{"experts_per_token": 8, "norm_place": "pre", "parallel_block": false, "init_std_qkv": 0.0304, "final_lr_fraction": 0.1, "batch_tokens": 65536}
Below are experts of layer 5 (counted from 0) of a mixture-of-experts language model. Rows are named router (the router's row for the expert) and show model dimensions 128-191. Each number is 50 + 12 x the weight over its row's rms, rounded and kept within 0 to 99.
After each expert's rows: "gets" lists some tokens that make up at least twice as much of what it gets as of all text. This comes from a sample of Wikipedia text that the model never trained on. Tokens count by the router's weight.

# expert 24
router:35 42 52 64 43 62 28 52 64 71 26 41 68 63 52 58 49 58 55 58 50 67 56 70 53 38 51 49 47 57 52 55 52 56 63 35 62 62 77 66 69 38 47 47 57 48 32 59 40 50 33 35 30 57 46 46 54 40 73 66 49 49 25 50
gets: " and", " by", " with", " of", " at", "."

# expert 42
router:36 40 35 56 32 64 33 51 69 44 57 45 26 76 22 55 47 41 38 43 42 33 53 56 50 66 62 61 59 63 65 45 43 68 58 33 60 45 52 29 49 39 64 70 57 50 43 42 43 61 52 48 32 49 48 72 46 60 48 61 43 60 64 58
gets: ".\n\n", "\n\n", "==", "==\n", "'s", " |\n\n"

# expert 102
router:58 41 26 63 38 50 50 66 50 50 46 40 73 40 65 46 61 46 62 50 45 37 41 48 71 52 56 34 45 50 34 59 34 33 38 54 37 59 44 45 45 54 34 61 62 31 43 40 40 56 56 76 58 49 71 46 70 42 62 50 28 46 48 55
gets: ".", " W", " New", " John", " L", " V"

# expert 56
router:49 58 56 58 56 34 76 34 54 46 48 32 37 68 69 69 51 42 30 45 48 77 55 55 46 58 63 63 39 50 45 59 37 66 63 63 67 34 28 72 51 72 69 40 47 50 55 44 44 32 34 60 45 54 39 46 51 57 60 44 47 31 32 43
gets: " ", "–", " /", " Country", " Kingdom", "ar"

# expert 57
router:47 59 32 42 54 52 57 55 44 50 66 42 59 78 50 63 47 52 45 69 36 48 53 49 24 47 37 48 49 46 56 46 79 24 42 40 35 54 26 60 74 61 58 42 51 46 62 24 46 47 43 59 41 66 67 45 57 25 30 48 55 44 59 51
gets: " a", " an", " of", " first", " which", " one"

# expert 32
router:32 45 73 56 53 54 35 50 66 48 66 41 45 57 44 53 39 51 54 49 44 51 68 31 62 49 57 33 49 48 62 70 54 41 37 35 49 50 45 33 25 47 69 61 50 63 62 43 42 36 55 56 41 52 58 39 55 65 46 69 52 28 38 58
gets: ":", " of", " The", " album", " \"", " A"

# expert 41
router:54 62 45 52 70 47 58 59 68 27 49 33 23 38 62 60 36 46 41 47 41 30 44 61 58 61 67 62 41 49 46 54 58 68 81 42 29 44 35 68 47 48 38 43 66 53 55 64 40 43 76 46 39 44 48 29 53 68 36 57 32 66 73 62
gets: " |\n", ",", "%", ")", " of", "\n"

# expert 64
router:32 43 60 60 67 47 33 33 40 45 56 45 64 44 50 59 46 48 33 42 47 51 51 34 30 60 38 72 39 56 50 60 55 32 47 57 34 38 52 47 57 36 43 58 45 38 48 63 36 67 55 46 44 57 61 83 14 54 46 61 38 32 58 66
gets: ",", ".", "),", ")", "\"", ";"

# expert 27
router:26 38 65 63 52 47 40 61 49 47 71 44 52 36 42 53 46 74 59 53 44 52 57 66 57 49 49 53 41 56 57 60 60 44 62 43 48 46 44 65 58 57 56 47 50 58 35 42 45 28 51 60 46 64 23 54 48 45 36 43 74 58 41 57
gets: "20", "–", " New", " The", "|", " No"

# expert 1
router:40 49 68 49 21 58 28 55 39 34 67 39 44 47 44 53 50 44 57 53 44 60 59 69 61 35 68 39 46 32 61 45 63 55 32 58 60 38 43 40 28 61 48 42 58 59 65 82 57 49 66 42 62 64 64 53 52 44 78 50 54 45 62 52
gets: "0", "2", "3", "5", "1", "6"

# expert 124
router:56 41 53 69 51 59 38 59 47 53 43 50 44 49 58 74 59 32 44 58 39 42 61 53 69 65 60 45 56 51 44 64 63 50 43 44 35 66 57 68 74 47 41 32 33 31 59 87 47 54 64 52 35 51 15 56 51 68 59 24 53 49 57 40
gets: " in", " at", " In", " on", "In", " with"

# expert 113
router:34 45 26 61 61 57 56 35 41 54 53 32 46 51 77 55 46 49 34 49 56 53 65 65 52 33 43 38 40 39 55 59 61 64 74 47 38 53 64 58 68 61 44 49 63 44 51 38 52 57 53 52 53 55 55 36 61 18 56 46 50 45 33 49
gets: " and", " |\n", " –", " or", "-", " to"

# expert 58
router:56 46 28 51 35 41 60 59 79 37 56 34 33 47 59 53 72 43 42 59 42 64 58 65 52 41 53 67 60 26 49 55 48 57 53 43 47 47 34 67 47 32 40 32 57 56 56 40 42 42 69 57 41 54 72 22 62 14 55 50 61 73 49 53
gets: "|", " |", " and", "%", " or", " had"

# expert 96
router:47 73 44 61 65 64 45 56 46 47 69 25 52 53 37 50 56 38 30 54 40 26 60 52 54 76 43 44 45 53 63 53 49 25 64 47 45 37 49 59 38 49 74 55 49 51 47 55 46 38 36 72 38 49 36 51 52 52 62 65 73 41 57 64
gets: "19", "-", " which", " that", "–", "\""

# expert 61
router:25 32 31 63 58 61 66 63 62 47 57 30 37 58 33 57 58 57 36 44 45 30 59 54 42 54 49 50 46 56 56 57 23 46 43 47 45 72 57 75 38 47 56 67 49 61 68 48 34 70 42 53 28 53 57 80 57 68 60 37 45 41 31 66
gets: "-", ".\n\n", " |\n", "==", "\n\n", "==="

# expert 77
router:34 60 37 39 49 48 66 58 45 55 56 42 50 19 46 55 41 33 58 50 48 39 60 61 52 50 58 34 53 59 72 54 48 40 27 74 41 55 56 52 47 53 59 45 49 50 45 77 46 65 59 52 42 55 41 52 53 45 44 52 43 26 69 63
gets: "0", "1", "2", "3", "6", "4"

# expert 72
router:54 60 67 38 68 49 57 71 65 34 55 59 71 37 45 58 50 37 55 30 43 53 58 68 59 48 61 51 50 51 40 60 38 29 58 68 39 44 48 42 44 51 71 40 42 42 54 35 68 49 50 53 36 65 53 24 32 62 48 70 56 49 40 53
gets: " ", "–", ".", "°", ":", "20"

# expert 104
router:70 41 47 37 62 42 43 66 50 49 52 39 52 29 52 56 49 35 62 44 56 36 55 32 37 47 51 32 31 65 42 50 50 44 67 46 49 32 45 51 28 36 40 46 37 51 54 74 56 57 63 43 42 69 49 53 55 30 67 63 47 64 45 45
gets: "|", "-", " |", ";", "=", "In"

# expert 95
router:45 42 66 49 76 33 78 59 49 37 68 33 32 46 67 58 47 41 42 59 51 43 64 43 54 49 73 41 42 54 52 55 55 62 50 51 49 47 46 41 56 62 70 47 47 55 69 30 39 49 45 51 37 65 34 66 54 34 57 58 47 45 49 51
gets: " ", " |\n", "1", "0", " —", " $"

# expert 20
router:32 35 44 54 60 49 41 61 64 52 52 38 56 50 33 53 44 43 47 47 37 40 60 41 51 55 43 46 67 46 40 48 35 46 44 37 56 49 51 61 57 62 50 47 51 65 65 36 32 65 48 74 43 60 46 49 51 71 70 58 32 41 48 62
gets: ".", ".\n\n", ".\n", ").", " but", " The"

# expert 31
router:40 22 37 54 66 37 41 47 60 50 65 46 50 40 56 66 59 27 37 62 47 33 60 50 47 50 46 43 51 54 56 47 74 39 43 55 43 50 27 56 53 57 33 34 45 28 61 27 40 42 63 60 40 65 70 51 58 39 21 64 60 43 69 56
gets: " a", " the", " an", " A", " of", " The"

# expert 15
router:45 26 29 30 65 69 61 44 45 53 70 45 46 33 53 55 57 37 58 36 43 50 54 49 64 42 64 44 42 62 59 54 49 56 84 28 52 44 33 27 48 68 45 49 71 67 36 69 32 45 37 38 51 59 34 30 43 57 34 46 50 66 61 49
gets: " to", " in", " the", " on", " of", "|"

# expert 82
router:39 37 63 56 54 63 26 63 62 57 40 42 38 52 44 61 45 59 51 60 47 36 40 50 39 57 69 63 47 50 39 49 42 54 61 53 44 47 45 37 58 58 48 37 40 69 53 67 66 53 62 37 44 41 38 52 62 44 75 56 57 52 56 52
gets: ":", "-", " of", " by", ")", "°"

# expert 35
router:36 29 46 46 49 43 33 60 49 59 49 36 58 66 32 54 67 41 60 58 49 42 65 55 38 41 54 55 47 51 48 52 41 58 54 42 49 46 53 72 27 47 36 56 43 82 39 65 42 72 79 54 43 69 27 39 65 30 60 42 63 39 50 54
gets: " |", "-", "|", "==", "=", "==="

# expert 9
router:56 34 52 49 29 61 42 49 54 37 73 50 39 32 51 61 61 47 55 66 35 35 64 47 42 44 62 50 46 47 59 63 65 45 68 51 49 38 60 47 33 54 54 27 53 46 52 51 40 44 46 62 62 61 54 40 33 53 29 57 55 64 83 52
gets: "0", "1", "2", "3", "4", "6"

# expert 33
router:26 38 50 65 56 39 62 54 60 58 60 49 58 49 76 53 58 41 59 49 41 64 69 38 49 47 45 84 59 51 32 56 44 38 37 53 53 32 49 58 61 46 43 39 62 40 62 47 49 51 63 59 44 61 62 45 32 61 66 72 43 42 55 64
gets: ",", ".", ".\n\n", ").", " that", "\"."

# expert 107
router:44 50 48 43 57 33 74 47 78 56 58 38 35 44 41 59 48 48 33 41 50 64 61 52 44 49 67 56 41 65 38 55 34 49 55 53 57 42 33 39 50 49 70 35 45 38 72 36 26 52 54 60 37 64 18 50 46 57 65 53 82 38 29 56
gets: " ", "–", "%", " also", " it", " hold"

# expert 34
router:44 53 25 35 46 28 50 55 41 53 55 48 40 40 55 62 50 51 52 68 38 46 51 45 50 39 49 31 49 61 49 47 56 38 43 49 50 35 42 31 39 27 57 49 59 50 37 71 45 64 47 76 43 52 68 54 63 51 61 50 53 35 40 63
gets: " was", " is", " he", " it", " had", " He"

# expert 92
router:30 57 56 68 40 50 73 37 28 55 50 48 38 60 68 50 63 54 39 39 37 45 45 27 64 58 55 45 51 43 67 53 37 38 48 61 39 55 55 72 37 59 37 24 56 61 72 24 31 69 66 49 51 60 40 61 55 43 60 47 70 51 59 58
gets: " in", "19", "20", "\n", " (", "1"

# expert 109
router:38 39 58 52 59 40 46 58 63 40 38 45 68 43 46 59 56 38 33 51 37 46 51 27 47 40 45 45 41 52 55 61 48 41 54 32 66 39 72 58 52 67 35 49 42 34 45 48 48 48 48 65 43 48 49 39 50 58 60 41 38 51 66 69
gets: ".", ".\n\n", " The", ",", "The", " In"

# expert 14
router:83 60 41 49 51 42 68 34 53 41 49 41 62 67 59 63 57 54 49 48 50 47 64 51 74 52 72 73 44 65 74 51 57 52 61 45 39 45 40 41 50 52 48 39 67 55 52 40 44 63 51 56 36 41 31 40 41 62 50 53 71 38 47 45
gets: " ", ")", "\"", "),", ")\n", " It"

# expert 121
router:58 37 68 54 46 45 43 52 27 53 57 52 41 59 49 56 61 23 31 35 37 47 54 51 65 23 61 48 56 24 51 47 62 47 44 45 45 55 38 74 52 54 17 47 77 56 41 30 28 75 38 29 42 51 57 63 68 53 64 53 41 55 55 65
gets: " a", " \"", " his", "\"", " as", "19"

# expert 81
router:43 72 27 63 58 41 49 44 67 55 47 60 65 38 65 54 54 64 46 31 40 53 68 67 48 61 51 30 32 65 51 47 55 44 53 27 71 39 56 63 47 36 40 36 29 58 60 63 39 68 46 66 44 38 52 38 77 56 79 56 56 29 61 51
gets: " and", ",", " was", " is", " it", " he"

# expert 88
router:49 69 44 49 41 35 33 53 57 44 72 25 50 35 83 67 40 39 63 68 40 41 61 53 56 78 39 34 47 59 31 63 66 43 49 46 55 43 32 69 23 50 69 40 38 51 54 63 44 35 42 52 47 53 69 60 49 47 38 59 43 46 45 65
gets: " the", " of", " that", " which", " it", " he"

# expert 11
router:43 40 70 52 69 48 50 64 66 62 51 32 51 56 32 58 58 50 63 23 52 43 47 68 77 63 47 52 51 56 35 38 53 58 60 38 61 38 31 56 51 40 41 58 40 71 43 61 33 65 50 53 32 51 67 41 67 42 59 56 38 42 51 62
gets: ",", " May", " March", " January", " September", " October"

# expert 127
router:34 45 60 65 53 34 44 56 35 46 67 59 52 36 49 50 58 40 34 71 53 51 63 53 69 64 52 33 56 64 66 38 44 43 40 58 51 35 61 79 45 63 44 54 51 70 37 32 59 43 41 44 51 47 39 51 34 70 58 62 56 43 26 54
gets: "20", "19", " ", "18", "–", "17"

# expert 38
router:30 64 63 73 63 40 68 37 54 46 57 39 52 19 36 58 55 39 45 55 44 59 69 46 73 42 62 42 55 76 48 50 50 44 54 54 31 43 53 53 61 64 34 63 25 56 38 53 34 37 57 74 55 56 62 57 54 55 62 21 42 55 72 48
gets: " to", " had", " United", " with", " from", "ing"

# expert 51
router:48 49 55 50 41 41 58 72 40 32 50 31 42 72 48 53 56 61 61 51 54 33 66 56 52 62 50 38 58 62 58 37 62 63 53 39 73 24 49 48 73 42 51 50 58 51 57 57 68 63 44 59 47 49 57 52 69 57 60 62 38 39 65 47
gets: "1", "2", "3", "4", "5", "6"

# expert 120
router:55 39 37 33 58 29 59 72 50 57 28 29 58 51 36 56 55 50 44 37 54 39 56 48 59 60 55 47 44 82 61 55 54 53 57 60 54 61 39 66 40 38 58 50 50 64 41 48 55 50 43 52 37 61 25 57 59 49 80 47 47 42 62 52
gets: " in", " on", " up", " a", " out", " over"

# expert 80
router:32 47 44 64 43 39 59 37 47 55 63 34 48 47 38 58 57 35 49 63 45 51 67 54 56 42 80 56 45 64 54 50 53 26 68 33 47 60 49 34 66 58 57 28 61 65 55 38 38 50 75 53 46 54 47 36 70 32 46 45 59 48 57 54
gets: " |", " to", ")", " at", " in", " an"

# expert 40
router:22 57 36 69 62 63 65 49 46 56 60 45 40 66 44 54 54 43 20 55 37 65 50 60 30 66 62 52 42 65 37 51 56 57 76 50 54 54 48 48 46 22 62 36 55 66 60 49 56 40 38 51 60 58 56 48 30 63 63 59 70 38 56 77
gets: ",", "\"", ")", " years", "==\n", " team"

# expert 43
router:45 31 70 52 69 32 51 44 68 40 62 43 53 33 69 52 52 45 40 37 44 54 54 35 30 51 45 73 37 63 49 67 58 36 52 65 36 30 45 50 55 44 49 48 46 33 42 55 38 54 60 36 49 56 55 68 28 51 46 65 47 43 55 60
gets: ",", "),", " that", "\",", " is", " are"

# expert 84
router:46 40 59 54 65 60 60 50 53 45 34 45 45 45 70 55 58 40 45 57 37 42 43 41 53 44 58 37 42 47 54 50 36 51 59 36 42 42 55 26 57 50 75 34 49 57 47 52 51 41 39 58 46 39 50 56 35 59 77 39 46 40 57 67
gets: " the", " The", " from", "The", " a", " his"

# expert 26
router:42 58 63 48 50 56 48 50 59 44 53 47 30 42 43 57 62 50 48 47 51 32 47 35 42 37 64 40 39 67 80 50 53 54 48 40 41 39 46 49 53 35 27 46 28 65 59 40 36 49 49 46 37 41 41 56 76 56 41 56 51 70 72 52
gets: " |\n", "\n", ")\n", ")", "\n\n", " |\n\n"

# expert 70
router:51 48 56 51 53 72 72 48 55 35 72 37 52 30 63 59 48 42 60 52 50 40 53 74 59 38 56 39 49 43 48 54 50 66 69 23 41 66 33 56 42 43 32 64 64 43 62 54 31 55 65 56 47 55 50 38 65 52 55 68 55 35 56 61
gets: "-", " by", ":", " been", " from", " John"

# expert 94
router:52 43 45 51 31 47 76 64 69 60 41 36 46 66 67 55 44 36 71 62 39 37 42 72 75 63 61 39 57 43 33 66 68 34 52 58 25 42 60 46 36 65 60 60 57 60 59 59 51 55 58 53 39 52 34 66 60 35 46 30 40 24 68 63
gets: " in", " of", " on", " from", " at", " In"

# expert 85
router:58 69 58 64 40 52 48 57 42 45 64 40 44 57 53 61 56 52 63 61 36 45 60 75 56 34 66 31 56 65 60 45 66 28 62 80 56 42 61 48 58 67 49 34 40 40 52 64 47 49 65 55 50 55 63 61 54 47 77 67 48 43 73 51
gets: "0", "1", "2", "3", "4", "5"

# expert 63
router:46 58 52 58 53 35 39 46 36 48 65 48 28 37 64 58 58 37 51 51 47 61 46 46 51 59 65 42 58 37 40 47 54 38 43 60 29 44 43 40 25 75 41 42 51 49 56 28 47 44 59 59 38 52 66 66 67 65 39 68 17 38 57 56
gets: " of", " in", " the", " on", " for", " that"

# expert 105
router:61 49 74 54 63 43 33 48 41 48 42 67 38 41 81 52 59 49 29 59 50 48 62 48 51 63 60 40 83 32 45 33 48 66 71 69 38 30 48 37 65 27 56 41 48 61 66 41 57 60 71 42 43 50 58 36 49 72 46 46 59 47 43 29
gets: " the", " for", " of", "'s", " his", " and"

# expert 118
router:42 61 68 58 80 54 16 69 36 48 62 39 40 48 51 55 54 33 36 55 55 57 61 56 65 56 64 55 67 53 61 34 50 20 41 54 44 35 31 27 47 50 77 50 67 30 72 40 46 20 54 52 42 60 58 30 59 38 48 41 55 60 62 56
gets: " of", ":", ";", " the", " —", " –"

# expert 86
router:30 65 58 24 52 57 61 64 62 59 63 57 45 63 52 63 65 45 45 72 45 39 44 67 60 34 51 54 33 62 33 61 50 48 57 32 32 32 41 44 50 64 34 56 39 73 52 38 59 58 57 55 55 45 90 34 51 39 62 61 67 32 43 38
gets: " of", "s", " for", " in", " to", " also"

# expert 6
router:69 44 51 41 53 55 56 64 56 28 55 53 40 53 28 64 54 32 43 64 51 22 70 41 51 44 70 43 28 72 55 58 70 48 46 56 38 42 34 33 47 62 77 56 65 46 70 46 57 57 53 57 31 57 79 47 46 56 72 54 56 34 65 66
gets: " a", " A", " B", " H", " S", "A"

# expert 10
router:33 36 45 59 43 26 61 59 45 45 25 43 54 31 63 56 64 47 28 63 38 48 54 67 52 51 35 30 33 45 59 55 64 59 50 43 38 39 60 66 46 45 60 46 37 67 48 48 49 50 34 49 47 55 55 47 53 28 42 66 54 53 68 56
gets: " (", "\n", ")\n", "–", " |\n", " \""

# expert 76
router:61 33 66 56 64 51 47 79 47 56 75 35 34 44 55 60 61 49 35 53 36 27 52 80 55 52 55 52 56 58 50 67 43 58 65 46 61 43 46 31 48 40 20 46 55 73 60 71 37 38 59 49 37 59 47 23 44 29 58 50 56 47 39 51
gets: "|", " In", "%", ":", "°", "0"

# expert 87
router:39 40 60 60 50 52 54 41 42 31 69 44 45 47 35 58 50 48 40 41 43 39 50 48 40 36 77 42 26 46 59 51 66 39 35 33 58 39 42 50 41 46 61 46 46 55 75 44 40 62 57 57 54 52 38 57 74 48 38 63 51 53 55 57
gets: " was", " is", " were", " be", " are", " as"

# expert 122
router:37 28 60 63 55 46 63 47 41 28 42 44 38 51 75 62 57 30 34 51 38 55 55 54 61 51 55 58 55 59 45 52 74 63 51 38 63 42 44 51 42 66 43 53 59 46 54 67 41 52 42 48 37 64 44 68 58 63 34 59 70 72 51 49
gets: "\n", "i", "a", " (", "o", "in"

# expert 23
router:29 42 28 67 41 61 60 36 48 58 50 43 56 39 53 56 70 64 58 56 47 52 52 64 45 51 58 54 43 39 52 43 42 38 58 39 51 45 54 69 69 64 64 47 42 61 49 45 28 42 68 51 50 48 50 66 67 60 37 65 40 25 56 49
gets: " |\n", "\n", "==", "-", "\n\n", ")\n"

# expert 52
router:41 59 82 54 74 47 68 39 55 49 48 28 53 48 52 60 64 38 58 57 50 45 52 43 39 47 51 34 31 47 59 25 45 51 29 43 39 61 57 54 36 46 61 48 39 52 49 37 37 46 67 59 46 64 54 92 67 56 49 57 74 48 46 60
gets: "-", " was", " is", " were", " are", " be"

# expert 67
router:56 59 37 42 38 44 55 60 57 60 69 42 25 40 37 62 60 40 33 59 47 39 48 57 55 47 66 30 28 73 58 58 75 35 59 35 41 41 46 48 64 49 30 64 53 56 62 54 63 46 46 41 57 54 71 35 62 30 60 32 65 35 43 60
gets: " |", ";", "|", " National", "i", " —;"

# expert 30
router:73 44 52 36 55 55 55 58 36 47 50 47 39 41 29 48 64 50 44 62 54 37 60 41 78 48 60 39 34 55 60 63 41 66 55 47 42 56 42 37 31 33 54 39 55 59 43 41 52 54 73 58 40 76 45 38 59 61 56 68 51 66 41 29
gets: "-", "|", " \"", "\n\n", "=", " =\n\n"

# expert 22
router:49 33 38 64 38 47 42 59 49 33 42 34 36 57 65 59 60 58 36 58 34 30 40 57 52 48 63 55 55 54 64 62 36 53 54 32 33 37 69 34 57 76 72 48 62 63 40 47 58 41 50 60 66 45 38 46 46 57 71 54 54 41 41 60
gets: " the", " The", "The", " \"", "'s", "="

# expert 75
router:44 58 48 43 33 38 58 51 60 83 56 36 39 39 26 54 60 44 41 60 47 44 60 51 55 58 70 40 51 63 64 53 65 36 57 37 46 56 61 45 60 50 45 51 47 59 70 30 55 61 55 48 40 61 63 26 75 44 63 08 76 36 48 66
gets: " |", ";", "\n", " September", " —;", " He"

# expert 125
router:33 46 53 59 54 42 67 56 68 30 42 66 40 59 33 54 50 65 41 65 50 32 55 42 57 41 58 37 43 67 66 61 59 59 53 39 40 52 51 28 37 56 72 61 40 32 35 51 52 58 50 39 49 46 49 47 57 61 65 65 54 53 70 59
gets: "\n", " |\n", ".\n\n", "\n\n", ")\n", ".\n"

# expert 71
router:76 51 55 78 65 69 48 47 51 66 71 49 36 61 58 50 59 32 51 59 39 44 54 50 75 35 71 45 79 66 43 55 61 29 72 40 36 53 55 50 52 37 45 64 55 35 52 20 39 56 64 54 44 46 75 52 57 70 53 52 68 73 46 44
gets: "'s", ",", " –", ")", " —", "'"

# expert 93
router:38 49 80 45 60 50 40 53 38 69 62 43 29 55 68 53 60 36 60 61 38 53 48 52 44 44 52 41 38 55 68 57 46 38 49 35 39 51 37 40 45 53 32 32 45 48 57 64 59 69 62 68 48 54 50 46 65 57 61 51 62 55 76 57
gets: " was", " is", ".", " |", " were", " are"

# expert 7
router:42 42 77 52 51 34 36 45 42 57 71 39 36 37 63 61 58 40 35 57 44 61 59 70 60 48 56 39 32 60 52 52 66 49 43 41 48 49 46 68 31 54 51 45 57 62 51 46 29 48 38 62 46 52 47 68 50 11 51 61 49 48 60 61
gets: " (", " ", "19", "20", "===", "18"

# expert 16
router:41 61 54 54 41 39 44 72 65 29 43 50 40 54 45 58 50 49 44 71 45 50 52 50 68 41 63 46 67 64 55 59 59 38 66 38 41 49 60 18 66 71 56 53 50 48 24 46 44 45 28 57 50 51 53 52 40 59 61 51 16 53 52 52
gets: " the", "'s", " The", "The", ".\n\n", " his"

# expert 108
router:45 38 70 57 57 65 45 37 43 32 40 44 58 37 48 45 60 55 57 56 38 42 70 41 38 60 57 61 22 42 55 52 29 66 66 25 49 37 67 62 34 62 44 51 47 76 60 48 39 39 51 59 42 51 41 33 67 67 57 61 56 30 63 49
gets: ":", "|", "\n", " |", "-", "="

# expert 48
router:26 56 43 61 50 48 57 70 58 46 41 41 48 41 39 63 60 45 80 67 41 48 60 48 55 27 51 36 59 74 39 38 36 39 51 44 47 40 50 44 72 50 44 53 30 33 59 43 37 73 23 45 37 55 39 49 46 29 49 44 52 29 41 47
gets: "19", "20", "18", "21", " year", " January"

# expert 2
router:39 49 50 78 45 32 36 44 39 23 63 55 55 52 42 61 57 41 35 78 50 59 68 52 40 62 41 42 42 62 54 63 70 44 58 54 29 61 40 59 62 47 47 40 45 40 55 34 69 33 40 55 50 65 47 46 31 55 49 67 36 40 48 58
gets: "20", "19", "18", "th", " first", " two"

# expert 19
router:52 24 75 49 42 72 35 30 59 44 44 51 54 50 50 58 71 49 53 52 46 47 64 43 68 31 61 52 38 34 66 74 30 71 63 42 61 58 46 45 46 45 11 49 56 59 48 65 36 50 61 64 45 51 67 27 40 67 60 51 62 64 55 52
gets: " |", " at", " by", "|", " of", " with"

# expert 110
router:33 27 51 23 57 49 52 48 41 49 48 52 59 36 31 54 53 47 56 59 49 55 57 48 71 37 44 46 47 69 50 55 58 51 24 59 56 30 40 64 24 48 67 52 64 43 44 63 50 39 49 49 49 54 67 59 72 56 66 55 40 33 64 50
gets: " as", " |", " was", " be", " him", " it"

# expert 29
router:43 43 59 58 58 35 63 48 68 40 50 37 53 81 45 66 60 36 30 46 46 52 58 59 54 54 46 61 26 44 49 66 32 47 58 52 46 34 39 57 41 59 78 43 44 35 66 43 40 38 35 68 32 48 44 44 49 77 50 47 52 52 35 52
gets: " ", "–", "-", " /", " \"", " held"

# expert 55
router:60 51 40 48 33 60 52 47 27 38 53 57 52 56 45 48 58 51 59 61 36 36 54 76 60 51 57 40 34 69 47 50 65 61 58 71 35 38 50 59 54 24 50 49 17 63 39 37 54 39 57 60 51 58 31 48 19 61 61 65 19 30 20 65
gets: "20", "19", " he", "–", "24", "00"

# expert 25
router:36 34 42 67 69 51 48 56 46 42 66 48 50 42 62 50 58 53 29 56 42 59 44 59 38 47 47 58 50 65 45 79 41 50 64 40 35 41 52 59 45 25 45 35 77 60 58 66 53 66 28 32 34 71 42 69 51 52 54 51 51 49 34 70
gets: ",", " (", " by", " of", "),", " with"

# expert 50
router:28 45 43 45 53 48 62 66 67 50 59 55 62 56 62 57 57 35 62 44 36 65 66 59 50 39 54 62 73 65 50 45 44 59 41 43 37 42 51 51 57 66 37 40 69 54 63 41 47 61 54 63 39 49 58 39 61 55 76 70 65 39 50 50
gets: ".", " and", "\"", ".\n", " of", ")."

# expert 78
router:54 43 38 50 49 43 43 47 55 67 51 38 54 42 65 52 52 57 40 63 53 66 57 66 46 50 44 29 31 36 57 61 49 62 78 48 45 48 34 51 62 38 41 42 47 49 54 47 60 57 61 72 56 50 53 25 68 52 35 55 54 50 17 57
gets: " and", ",", " he", " He", " or", " to"

# expert 47
router:53 49 48 36 34 43 56 57 42 53 71 39 39 68 30 67 62 40 37 78 43 38 61 53 65 37 64 36 33 68 60 59 64 26 58 43 39 29 46 44 42 37 20 44 50 51 73 51 56 52 54 33 56 51 70 34 68 27 54 27 64 38 38 67
gets: " |", ";", " /", "\n", ");", "th"

# expert 60
router:50 76 45 48 62 35 40 69 50 48 64 42 20 48 52 63 49 25 42 58 54 43 44 61 54 54 70 39 33 51 63 57 64 41 66 39 60 55 43 53 48 51 51 39 61 60 65 45 49 43 49 68 54 58 55 52 65 58 58 49 43 30 36 63
gets: " |", " ", " |\n", ";", "0", "00"

# expert 112
router:48 55 41 40 16 66 57 64 24 45 58 45 43 60 62 39 61 45 77 35 37 46 54 30 63 39 52 47 41 65 60 58 47 55 42 65 38 37 96 45 68 59 50 40 42 52 49 45 34 69 53 55 52 57 40 78 35 49 66 66 27 27 54 65
gets: "0", "1", "3", "5", "2", "10"